config.yaml
d_model: 192
moe_layers: [0, 1, 2, 3, 4, 5, 6, 7]
head_dim: 32
vocab_size: 31178
norm: "rmsnorm"
norm_eps: 1e-05
positions: "rope"
rope_base: 38300.0
qk_norm: false
attn_scale: 0.177
init: "trunc"
beta1: 0.95
weight_decay: 0.029
lr_head: 0.0083
decay_shape: "linear"
Below are experts of layer 2 (counted from 0) of a mixture-of-experts language model. Rows are named router (the router's row for the expert) and show model dimensions 0-191. Each number is 500 + 25 x the weight over its row's rms, rounded and kept within 0 to 999. Numbers have three digits each.
After each expert's rows: "raises" lists some tokens whose logits its average output raises strongly, later layers aside; "comes after" lists some tokens at least twice as common just before its tokens as in all text. This comes from a sample of Wikipedia text that the model never trained on. Tokens count by the router's weight.

# expert 180
router:512478440491477509512478504497487496489536524495489472513451505484524515501493530529486517505519486520547490514503498528454493442499504456556531469505504517495441499520521523532499482500547470519494491476548500485484501482494484519513443496526501510506538493517493543486486502497469499571485497497487491506522496498492463475519509495510453501528522509478473483521481503485517525501470502469455538479536504523484479486524492506486486495495546459445521533522527505442495544474541479527476457472447511493532557519467495501501524500516482500485525510486512527536474483476523472459
raises: " own", " previous", " current", " main", " original", " entire"
comes after: " of", ".", " for", " in", " with", " and"

# expert 161
router:481442492511533485501486510576498489502500533481509486494562504504545530500561513529526495494474496518509525497513518514455488484516522515544459491517490473524547500494547494540488516491485543491539488542485573500451525481539509469499512491517522487518529459514458493511497497457535531504486487466512473488519508480515496487505536513486506478493530537465557488478478528521488494519488522493488503503482510501521507549515496506513469497488502502457474464513463484522508480459487502472519482473543534515475531494462484502510494507527471530512493453466503504492458495500490453526
raises: " (", ",", " past", " ", " in", "'"
comes after: "-", " •", "\n\n", " sq", ":", ")\n\n"

# expert 120
router:463532489516499469509494476513505518486497503519465506469450484481484530483530513517512552517525468516485506518544454522458497492516466498474490467509492492469480459471465493504524504484492549543490504533506525479503509506520515493530482478506538496532471544513519471542469457503501494533479513491498450509517520474444458494521502502455472528475490489478503464508449529504483471499496475531533500508478471427507494473472471495480499492501516529504456533529524484570527492514499484457489469498527498467480530510492505503504447509501530515494507484471523538501540469466512502524
raises: ",", " of", ":", "\n", ";", "."
comes after: " the", " a", "'s", " his", " her", " their"

# expert 165
router:510521487537472532475490507496484515487490511499465488479503505490503532418531495509525548531534531529449484481520483514489483501527481505489456486526495532485533491497455508491509501466509525504508495518505524494466518490507480495515472514522526482521483505527507467499487487509469477525469508476517457491542546483486481503472465504459469499489546504427522490520477550566498484523495526515539510522465527491492505447503490455496500539510464536473465529527454497533505520483453530475514460459516494488489539510477478495514477506529521515484476461499526514509521490525478540515
raises: " of", ",", " ", " in", ".", ":"
comes after: " the", " a", " The", " this", "'s", "ic"

# expert 70
router:503512524521483533566491483473490545481477555503491542482466478495502494501537526493476522503464493518507512490519507475497485449485502544535523479525523517461497465474513570530526486499538520512494515500517513497521499490517478486474509528537514506521528535491538551520520498498485525518550488501515471466516488494507490520483489490510487526537496505444492474498519447539496451515499536521481523477521476501452501477452508471490479465535505506495453565513498485513513515498507496463516475462501498482533529528503530487482475515502471558469523453477510513519470484490513478516
raises: " they", " the", " a", " it", " she", " he"
comes after: ",", " known", " well", ".", " such", " served"

# expert 169
router:506496489468498492534486547563460512496473537488489525499510549496510487488505503513526518470471512506458539480495512522462492492483458509540531513487509494488518487523531547530515533487510509565560551535508518482495518498472481476463481520490514490509510503454470495475488508503513536500449496513507481513509498503468484481503480521489524491506513528468497502501443496504477465448490502521506466505527499570490492497475471521480475551463541498504514497510476545495506513457456490493503488448511489526500545504469465486466492479517534533519462479518501504474472524479479494455
raises: "th", "ia", " km", " ("
comes after: ".", "1", ",", ":", "6", "′"

# expert 189
router:481479498501473518521466512495473503452488526557487514488503499516520499530522476512541517491523484494524549459515479495442481486455469504524515455523495451428517488493507520535534480488522507521485512524488520515506492549524473513522537504541519509501472487540521495535484503510530509543500502528485500526508490517498505532542481517538478534489514452479502518503503494510488531541429498503466492489513521534498514525517461466487472470499456519490492492545589536529507533481475488487481539472519515536484498486480499511482508498464491514511501479490497530488524466505510471487
raises: "\n", "\n\n", ",", " and", ":", " ("
comes after: " the", ",", " of", " John", " North", ":"

# expert 117
router:440442481510467512498465527487489517446510515469530523546494490464497539534519455491492557486511497507500514537481492514476507521468492521514501459518504453467535498539489523497527522482493527506514499540488510484484498531502498481500467472513517475490505528476531477507477517490541527541475548506511521515463504480483493544498518501512549528492484466460472493539456492480498490472512459488463490503540538463510529500467490499457483505512479514475502492493518549522506488487497492442489496471503516475493499495483457531494448487465471502518509448536532507468473490468505476488
raises: "ish", "ona", "al", "m", "at", "ant"
comes after: " ", " John", " David", " Robert", " William", " Char"

# expert 167
router:483531524460498507495490490493494479527509486504465520480541507446489487501490470518529524484524532489506536542521552536486479479479480504472509523472488532478465478519535508490543508476517488530477510512508536482485467517459472451504548540479504473505474501496505451545512504501526547524469545490540462517531452502495494511480515515498512465511511529499495482516498523528460459490503490510489480525489468532511484462482504503465517517512529546495467500515509518522504470443522522511466501500537512505484487523493515448457466460514514568515525501528496451478477491467472502491
raises: "th", "0", "–", "8", "7", " times"
comes after: "1", " ", "9", "2", "–", "8"

# expert 108
router:480507501538469501500502519476473555455521484505516516484478524494487532469528524516554514550509513496486517504532460495472461535516478480477481431553480525485519512475483545522507530501551525490448490505473512497495530524526491512526502505507561490479516506523513487530487514496474494530472525519506478551498531509474497502479501518463489518495504520504542514498442545522465470505505497501528512484450523536493510553483447515515481466518485502513473498498517499522499518469497523487486453444525548470489544527517497515534481491524494493474520495495522497508520484504507514546
raises: " of", " (", ",", " in", ".", ":"
comes after: " the", " a", " an", " The", "'s", " public"

# expert 92
router:488494506482489466523473518481447453523514496503470458500544494490498506504496487482541525501536546485515505546533509492480497512494520528459522487480452560492495499484517517495495506488523521490477523528517500481543499485478504490504548520509524450517500533530506469519478463495515515496497508515503484514543479500479476497524498546533487470574547492528477482564464479458485497494518471542484447521459472494505487525461478517488500506500506539477501530519525495485548476480490495481449509519496549517466482509505478490495508489536453524494520439522513461484511510493500489486
raises: " particular", " each", " debut"
comes after: "9", "0", "1", "8", "–", "⁠"

# expert 87
router:518483490461507483508523504494507507474507523476473541490512473476508517516529521476497519497476473461551510487527504508493481475486490503531519470484495527564534467471511500542483498501523504512518511533474505551515526503500481449515532503526518542503502524469486545486521516477487517529529465471479527499524478490537447485462518546528504554504518513508481486508475509517492491513470519548465516485509515505516472504467453480493512462502523520542470508552540516510502478484528514441508483461517499489489527488504523487539483468450455537479519450496510509508480437475520475499
raises: " the", " his", " a", " their", " its", " an"
comes after: ".", ".\n\n", " (", "===\n", "==\n", " released"

# expert 11
router:479471486522500487501493484515511479498512495488483547520424485455509502531493517532495489486520518497490494549492475539472506484487492538506523519468451503507488446513466476486523518462524469512522492561491527497468524523505446462485529501513512530528490492530473514507502557506543494508487466463536503530496452484483516504520495495490532511505540469505514505484470497468508485522496527532465486445497529500488495521519482496518500537501478548495450525496501502565477481487511512494478504538551526502458489489522515501489513470486485526495537487464511536489468510485536471562
raises: "ments", "ings", " those"
comes after: "0", "4", "5", "3", "6", "1"

# expert 172
router:505500507552485516531478485463513492500516521482499530507542512470529502483510541459459522462533515496518516511494474518470456499501521489502481510507493504473483500535503464500535504450485511486462483533504547502472534473486513490486465428504504518497510538492480488510538514477516513513497513482495469543514496504484475468519489496477517524502494483456454482577466524519479463538500505485487533488488457479530488488458498509475507515512554473469480524489561498542558499484493507494496437488493521519503489525510457511524472519516484515512536486502517508484521476436504513534
raises: "ame", "ad", "un", "od", "und", "anc"
comes after: " \"", " (", " a", " the", " non", " and"

# expert 118
router:498445459496481478560431532498516475478475557509474523531493492507545508535519477524512519480482514465489489466521526521439464506507500532526484502503493497498498495510478521488545506491515538526513561552456528461449535514483495484472484507542540495498512461504486503515488485489484504523525488499495509471494497497471454511511522551490530535488524490486459492470463513525487504528474504509419510492520518503532496494506489470512508519535455499491503553503536496536460479483485497482494485519511522515505507480481496513506515506494460522489483448499534513484466519493510495494
raises: "s", "N", "E", ",", "I", "'s"
comes after: " |", ";", "|", " MPC", " ·", " ("

# expert 173
router:478521539535488525502491489499459506473464496525460494475500472479512489450513498503551523517523545541464522468519489504490471532517483485493464461515474484485497468493493550516490514479531521505472460511488500518469504487535462541499485499544557485489461492532523459524494489502484471509466551485503460531507540479493479481522468525508484518506508538471513522487473518553477487558464511508470538512466499524521495521485495485503492478486484514476472485502508544499518517523501514508473503430503517479478548481508441539537508479531494530502469485518506481501513464487511522477
raises: ",", "/", " and", ";", " –", " |"
comes after: " and", " the", " of", " for", " a", "'s"

# expert 64
router:475487497495531509499510514530518470476457534504506553475541524480506570493528520503515492486456525475496491486476512498448494470524502531493502498488493497492532475500484514525510541461489539541553497516472481501470519529504489520463472496534527468542493502484503521512508476470506532504504540486519456472483518512486447492511495546472510514472526459496505488465464506520472496514462540521503534527522469497564532535484502475503437464505473519468490489517545485505494485496503523449522471502484525513499504513445491502531477558502488512465470457491504509487488508475500484507
raises: ",", " of", " that", " (", " for", "."
comes after: "|", " |", " Total", " Green", " Registered", " Kitt"

# expert 176
router:515471492507495503502511544511520506472553525511505510480520560466536533503526498479501511484485532546490491476488560520438491489493510516494517494490490518493466478452474477536484509487525458556519480523486495454498532513480460477494477477527521486488496503473525488505486515468513529508500534510543485504499472458489507479527486497507523498502476492485510472527463513512504473507496461538478483516510503491464518521500463475467493496509483475499436514496518443494514483463488523450475478504507485467478503502510481522507450490482452544501506446539571482452479487506488512541
raises: "ed", " to", "ide", "ate", "ia", "ets"
comes after: "0", " P", " N", " T", " p", "P"

# expert 121
router:532491479533482506503476522524486530465509506462522491467494524503480558515494532505506553486488513472521448507534451473475485475510505541502508488475507495530501463517470544520524502498493538491487495510450530528460558543487459528518466526500536496499482504520507511496465491495497493556520505490497442532481519492488491489504506504434476550440514494483537465494493523521467492518486499483499505501541526511495517519470489492503513522506481484481488529533561490514480472464461547462528495478506531500450518504477486513506468513502452496473499501473502494495467486508521470530
raises: ",", " in", " on", " at", ")", " of"
comes after: " |", " was", " He", " he", " to", " a"

# expert 103
router:481450488533475530521465498502456488509520533447512498534535523484547466523522513513484555498537485501496509473489518504451512516498493497511526493545521523477509500496453461516467537482492490483485504569510554472485514482454513500481458504587509497480518491510544506531492496465510486520491506482504495479519502491515482490493513522502521516517522503512436514521484470499499476470533439478525494486445467471521491495488501509478483504531509497494508490479499507555530498481468521460487510515516480447514511472486480504525490517485516534498534470489468518488490503438518506509
raises: "on", "un", "my"
comes after: " of", " de", ":", "-", " the", ","

# expert 128
router:467464511496514516499477494510484524481518445500524490496492513485521524544520554480534514471520484500498508500506498518476466486492528499508521470477484531484532509509497493507507497507505524540515534513510539490484525516504491467450511496507510554507478456464460504505504539473549499530503470537503501558480523430489481488505507518512549517569526497478533498468465517478487498495510533566472472460560505521473479539521480481539480518498480529516508490493510479522502483508514546473500475475492540518529514508517482553528523472515486522471480484517511550492500480500493463527
raises: "))\n", " |\n", ");\n", " –", " ", " |\n\n"
comes after: "0", "%", " —", "5", "3", "4"

# expert 84
router:472493479513486524480475509486492508488513533475496529521512502485555494528489521496472521528507500486484491491518476556417489506479533483489528463507479478458465467567457507488495477470500505506503474548489577466474496497472500513473463508536521524461503490509547511510486480493522499514501529485505499540471484494496459513499524520447505514494492470466469524504455482506514438478505454473511513460534488477538525469501513479482520510461492462489501484481533493510502490492488495448513489513523516466495504497479487544531479529476483499482516473492498547465503495451534510502
raises: "if", "en", "id", "im", "it", "is"
comes after: " |", ",", ":", " \"", "|", "-"

# expert 188
router:475490465492519515496479520488498512466515488486573498499530508498500506518520529446470562443465526486478502492510497480480464507480557507488509471471565507469522504534464518502538499490514539516512548485506478479501535502523488532454529499496489486475454486466455488498488463467512499489499462546505492582477526482525473476492499494492501508540496509468518436490464523495515481447518491490478496517553501515482541508468474489502503524496483477492515520489569453524524481496501524475508496505502479521519515494492494517534500494492479499494473496521491497476513524511519473499
raises: " were", " respectively", " followed"
comes after: " |", ";", "%;", "|", " —;", " were"

# expert 164
router:503460463499487502477467549496501487472484554503491525464496535459504532468558517479504555469472518540491503517518530514473492472465511542527467505484477536482506476521483504521516521476543526522522525498502512473485556474485492481507500527518528495488495518474494485467487514463516491564502489517507495501512517512493461458460552543486544507489537522481483502508463504531483486511459490529486524559519516515489473492468477497482495529474455530478466504524505503515492476475512532460476474506516522501487518500458484496513511471521483524528493486495506489490451469506487496571
raises: " of", " in", "ering"
comes after: " |", "2", " MPC", " Green", "7", " ·"

# expert 110
router:528469475520424503487515524479488538458525508489466547471515543489517532492490512521535535510497512516479512511504466494489485480500495523535490475507519517531529510507546526510523506488533478491520482509457528487489535503511503531504501499515485498512503515522501448530482492496434490539521464520510475558476532493504484522494567499465505504495530487475481491531486540519503516553496488518541493528475525497501505443450509512509512515490514493474485529550519483516494448475508506460473465466529523434487540502503460541534494510511482512534496499494510517523497472519526492508
raises: ",", " the", " and", ".", " in"
comes after: " a", " the", " to", " and", " was", " his"

# expert 74
router:544500513533451475511478494454471536450519520502482508491481492489482530478523520490567530547535505484497468460499465470446477465480470525530485480510474519517547494481485482527539518462511508513472518503473525528504543524500483516510489492500503529493527526542528501513501497489471520540496491487510476570500527512470513495473544519482486530499511500494495502576510527478486515517451484507544478483465485490516499448480498519504477501534514481490474531537534483515466512466518481485489471461512491472519543513521472490502478486511490530496508506489526517520508465525486517546
raises: " the", " its", " a", " their", " each"
comes after: " to", " was", " and", " were", " his", " he"

# expert 95
router:503502490523502492528494525560506524512506508449523521475530525505496522488512462497518498499472528512482502501505495527500482503466484534514532529457509525471494498491526534507544509474530513498536550510516491516482528505481502485458569520474501504496468471486484507452485479499515526536459507535518465521489503477509478522494487522491557487504505532515510476526519560506469441487481507522511490531562496516441503502479510452511498516496540521499504467510561498506494476458493531516486487461548501557493527509482466476468486523513499496502440463526500503483492523524516481471
raises: ".", ",", "\"", " (", " |", "th"
comes after: "2", "3", "4", "1", "5", "7"

# expert 101
router:501493457535519505492502517518512466531494485516534527492523484498476482548517468506495537478483551464508516547555511519492486525508500508511494457491509510493520481519504525517505528505555491511507530504493522488517473467469468471475526534513530457488444475483502491522487478479503518492539507454537464514530526553490478510493483491496508485509479501414480517518489466508476500465482501499468521479519513536479521459488444506490513524501469520495500535505524539501498447516513513491455505488514491492516517562506472499455496493496524535529490517546502453440476508494494482511
raises: "nd", "°W", "0"
comes after: " ", " (", " $", " +", " [", "("

# expert 99
router:487509480475470536497533495463509503489494500505507485436487525497506512489516508422482534499516485484477518499552517499504479470489521480452479475488500448479472494506452543488506482492553479541474495486535503491568478506496463518497527487495534461491499495504515459542479488501494511507504499500512512517501480526525452492502506489491472477513527493458500502474476446548497503431472487491507516518470475500500522497497473539492480499540497511492489538518498495543537476496541495487517507514505468505515455478521504500524503478479484548500552534525498423486454490500523511479
raises: "2", "1", "4", "8", "3", "5"
comes after: "|", " in", ",", " March", " January", " November"

# expert 182
router:487505478478531533485503489509516448526499508489504514475539520492471521508534500492468520489479538499529500579495542516498520473504489510498517505470480504474484457499491493513523505502507512541488489527488506516525482558423462504451500532483519476505459493474498504507484493489530549521519548467521486476492492502473461537489483536493539506468485516506479502503501511492433460485443509479476532474505470528483533517479508518524494482499478561461492507514530511520516472492537534497506496488539477523490495520513483492476421518500498539510484500511503465466496544488512466498
raises: "nd", "4", "8", "0", "5", "."
comes after: " ", "\n", "|", ")\n", "'\n", "----\n"

# expert 156
router:479461521549479537510473460470498514476499512482493501478554510466543481493496507486474529465503520507502541505505504504493477502464540483503490490551452532494498490528511500520505509479486503470486474547470537478437526465500479476488498473529520531496488463485514471486512493479507488517439514512483503498508519489501475483502475492487499511518480524420467464544484514554492467541509497485499535488488513521506513523466460482513500521486537524507499514455513538535538500493489545512510470481522525491478525530486451524543485523499484543490568487498523500469498538483491503491
raises: "re", "un", "r", "ad", "ri", "ro"
comes after: "==", " (", " the", " and", "===", "-"

# expert 66
router:487458477511530516498476527499522483527525511460522541477491490499516496535478463466476498480501491490508542490524521479520498507510502524502509476479491499489512485520474511525511512467495478522507488544488526440506499507451481457485510467546541492527480542478534499507484484450449517538521538512500469516472491490472498474531519578517498518489483465507542476526515471513486487471510468489464479552509524514526546522511481510454481480498492491459492506540517514549479515481496519487484473479508518492545526505506515495507459506504504517523535440545550466481500468465504467502
raises: " and", ",", " of", "by", "ly", " that"
comes after: " W", " D", " H", " R", " Le", " Be"

# expert 13
router:496477467496530527504473495521472547494514499486487485499482497500542537545508552520505493498526501487497475494504419517456481500472472518514507496470505504543502474500503524528503544499549536476517451513474511463495552532491467499497526546516552487481497440492534497518506507467509489509555479496480485521491475495470485489528519499472496512486521496514509522463469533513496538530467504493487521493490517514495493501454477469501492490496487492503505533511524480519466467482530537478490497478551522483432511494439461508546479507490496501460538473490506498471508464510549488475
raises: " ", ",", " or", "2", ".", " ("
comes after: " on", " |", " in", "In", "On", "7"

# expert 46
router:482492479506487477540482521546478492475490514482505504432510529479506487512520496496512510481499494502459523464500524523505492506449462518501545554499498470498470500477554530508539533477503478564524549515523525487464472491480500469498476533510510503515524496463444485520478484485514514518446518518524504520558529503462471510506499506501513471511532526511503472522504517493486435488483520528487470487538513560492482511505499502486484501457521491511486492480464510548528493485458508497508476441511493496476517471523487454440493457501522507504481486500512523477506505504451473490
raises: "8", "9", "1", "5", "3", " ("
comes after: ".", "3", "5", "4", "7", "8"

# expert 187
router:484459493470522481519510486486522489477517524467509532498516515470531481534514465474503534504517509477495450536520519499459475484503502511527507473527531493477457491510498547506503551453522489541466486478516494505462537518474489497477500516548528471482494493511550467504502465468514510515490551506535487497529480499497453470501502475490543527522511524461495497498456472490495495529454502508503525514510482481496506495478461442484495504532532538461520523491531547524483527468480485481485510476502510520494525502478442521518494513536467526554523477497529506516470500441512468542
raises: "ss", ".S", "ld", "pp", "mm", "BC"
comes after: " (", " \"", " War", " the", " Grade", "==="

# expert 175
router:508506511500496507465478506498523454528511498510472514478558502482491496499529460484511482534507559483513539554535499511496469529487489509484541475474460535481471501510511550526502519492487480521514503513489501455551484530513485505503510473487512504515488515488502494525487509483527513482500521493515444479490459551502493527525505543492470505567565485527479475497469462499478501472494472515525501521500504491462478482462476495491490490501528606492512497507501522484465486435520516510465510493546516530467499530509490474496472472516508541506527489523503491480453492498506481490
raises: "nd", "0", "iot", "4", "6", "5"
comes after: " ", "0", "–", "/", "_{", "^{"

# expert 184
router:488476508516515498545467502531503508485539530516492520499511542473574486484535500520532472468506460522463515489522482547436463479524501509488504506456503532499525447518542496530508518480529527498499494496514509476446564510528496460527499525514509512504514518472507499522484477456484510532492489525541487520523525488517452479504531501484512504520514474453529472519463524521486503526472486517507496514510525505467480496473478490507499506478522522482449506517479489547516480455498539465493467478551511482461486519503492503542494530547474496499503482537550517518518496507512481526
raises: " (", ",", " and", " in", " ", "."
comes after: "0", "5", "6", " (", "3", "8"

# expert 177
router:451462479537502537538461520484490514444506511489498478529522520473568488531502479485490486488516493499485503461509494522462498499468556476526508461509477509513511525499527482503513491486503537508480469553496507445462482529519485516485493443532535512465492478466483469504501486457463473526485512502507521527547518505501456487486537500501525514470503490492487493519449457526506473507524490482504506485482496478513483488460460480452486484483499529493496503490497512539527480473446536497485464505521548477453524512464478514546495517488485502506539491485527516465535511461503470511
raises: "an", "ic", "is", "i", "icles", "ain"
comes after: " the", " and", " in", " of", " a", "=="

# expert 111
router:450489476496497523482505473518505501505520506520498556461508473489515515507517491518514500487521508521490507487502505535434495513484457533489486484479478433473493467532433540503477549494509471528522481537525525504514537547490479495508498522519504502539478498543503517534466474457524545514514515457487492502503523502474477490506503531475502518493510497467468465475444500536521471513478504515488444484514462526517510439512444480461541482497513495525489520517525530526507520519473504449503512480502544497479512495504489553469472490532511501527497486518543524493511490471485506494
raises: ",", " (", " and"
comes after: " The", " the", " |", " (", " \"", "The"

# expert 78
router:490468513534471546502502511469520523485531538470472547477469475502512498485494478475528541530488564540514483545538523509450490464490540531533518468526538465472468501523483520497506518488542499534499513475503514492479527492498482481522467487523565463522515498503539501493496451486469498533528518476524479509499510488456475510481490511521518519553483504471510466512520524530486519490492457518462506485498498531516467511524460474464512470514520495455526531492520481511463528488479472474488508495485494466530529520507519495482480488548478488450506477477508542487523490482493463489
raises: " formed", " established", " added", " applied", " performed", " placed"
comes after: ".", ",", " that", " where", " when", " but"

# expert 132
router:465464479512518487513494470541517502476534507462536547485530497484534551533549540523480504451472481490517498497462493497481533483503481522537501483444476498510529499509512471530510463500509518503527529516470529477473542564531497504502500537542500517489510506507481499490499502504514501510492503466516519523442479504556454478491503491489537522470506479480505500470450494513468493537525494479486524483516508522505478519525489485537483528517483489506468481473491484514467442494502529470480487493495519517482565496470466525536508503520464516488499479483528542529468475485544460527
raises: " ", " M", " N", " D"
comes after: "0", "4", "3", "1", "2", "6"

# expert 14
router:432478497544503537509483504487503505478507493487487539481548514441529499520536508532481526524521511506487528493525511501497505521498528483539471476475525502480521445517507508484528546459484482508479498546511527468507550513485489461472516499523506460497535532480531480534485509482479492511466512488514510515544507527484460499493528480518518478496480488456457472522489456517496483541491475510484488529498527488516444495488482458470446497507493496474486500506501489555513482512521535457490512505488533495486552477469462540529516509491498558515516470479505481488462492448476495508
raises: "cl", "-m", "-p", "gr", "-ch", "-n"
comes after: " the", " a", " as", " and", " of", " ("

# expert 136
router:468497493478485488456457477492482500464503523513485531442492493447527507480517538489512514514485503500477494481509452528493509492477503505471508474484461463507477484519471545511477532486530533541541464528504547490506538492493509502522490552516502507496520492526512503550479487466507514542489466455477474478509502460452498486509483541453456515494524506482489466490454503535532487500503537481537511498518493491548519456507463448501536503466538526481479504529539491511512500531501523511498480491488518497451550498464470531490470501510508492500508495516533523492510474462517476542
raises: " and", ",", ".", "\n"
comes after: " the", " was", " a", " and", "'s", " The"

# expert 93
router:475492475482505526492481475510538481520499515472504551465485516443544435553496495489481519513507495518490482483511460501461513519502537493496512487511494490487488520519474477468503516518515527534493509498493529496529514508474475480500488494529519510524473481511502498507488499454489528509493533488465483501507491488521466521478462482492539500509464441456425437525437526507504497493530521505464523486473496512510487443480505503454508507501496516517519486471485487505532505477495497491486465486510525469508556508468473541522461539493448513521510456514501547482541494447501530521
raises: "ag", "uv", "ay", "am", "amb", "av"
comes after: " |", "-", " as", ":", " -", " –"

# expert 82
router:487485478494485444548551524517522481533458545477503503526485515492519492538518511517485534480466515469485479504469494500498513498478522504481480533437504487492482473509483530548525519491509505519511481520484523478568491479492477518502505477505539468458533490465452514504488466480514512484522469488513524518475447543527486478502532494513505458495548498508444508516487486504490471465487461484476526489488494524531508527497447498490465502475493473440476529530486498494526493482493441480480516529536478508436490463510484477511504528507482525528500486484496495488451511505529521486
raises: "1", "2", "\".\n\n", ".\"\n\n", " there", "\"."
comes after: " |", "|", ":", ",", "″N", " /"

# expert 75
router:509455473520499506519460494506533474511524500445489506479504565453527531491516495488483505425498468501486517510524530529462496517534522526494531507470493542476476517502488499489534552540506525469545547521463488479464532498484466475472506479530522513478477505497489469482477496478509520508492500518518521500495464503520486484513509504458531509502487492467485472500478506494505515512503493513479511508537503487510531510451487491522502506539519510437490496467535502525496496439511515483489483518506523497500446490447497506504474511502447563515497472543471477442488486462523486534
raises: "ere", "ays", "ered", "eries", "ante", "ains"
comes after: ";", " |", " J", " K", " (", ":"

# expert 109
router:484462452529545475505477524500528488551472511502485516484545479494483521524495510472463497441475568474473510510525527514495470479474520491509492526468520514469514497506544518510530509506519456538532498514498519491508499488481504488467558516492495481497468449481481483506502463491490511485514495532504500543517488505532473504504548522486534497474497517506483489488493511520489506476522464465503508544524469511468541475482469465475473510481503556469468518546521545535511500477484549484482472504502500503488475542489490483435479513517515506527478470488495466514447491483503454524
raises: " acts", "0", " act", ".", "2"
comes after: " ", " (", "–", " .", "^{(", " −"

# expert 57
router:481498520522486486476463558532505502502550489492486528492510491473504500477499487462495497450487526498493522492517524508507509498496487489452501531460457557492516502535519515504491505502528494485507494554498499495585545483530451505464530511476508466532488526479565508521495451494524529535469502489518490504517496495489452496548503506464490510485514526463495482498475483503490506487508500510437521527494504500464493490484495499481504512471547485470472500546514493546454483449498532448479469466525493502500475513483480507488507488502526496494499502500505459504443544490493441499
raises: "'", ".", "ling", "ris", "ham", "–"
comes after: "2", "0", " ", "1", "–", "5"

# expert 140
router:457463489552512537507466507488503459502503526456491510515581526445566499515503522490456493472543485514470513495505502537426497510525502501497480518525503511470502478525505461501529520509490522499507494535498535476459513473504503475478485438506517497479516490485482476518484507467492514523502503478471476490547497499491467494484496520487536502507542504452494481537479443526517482506514518502492523503478488514560488462476496508485494515490523490473462532474513502534549478457490500470494463530534476495518498503483481503491514526480509543497512465519474487448498474463484507510
raises: "én", "inn", "att", "ash", "ong", "ores"
comes after: " Piper", ":", ".", "-", " (", " \""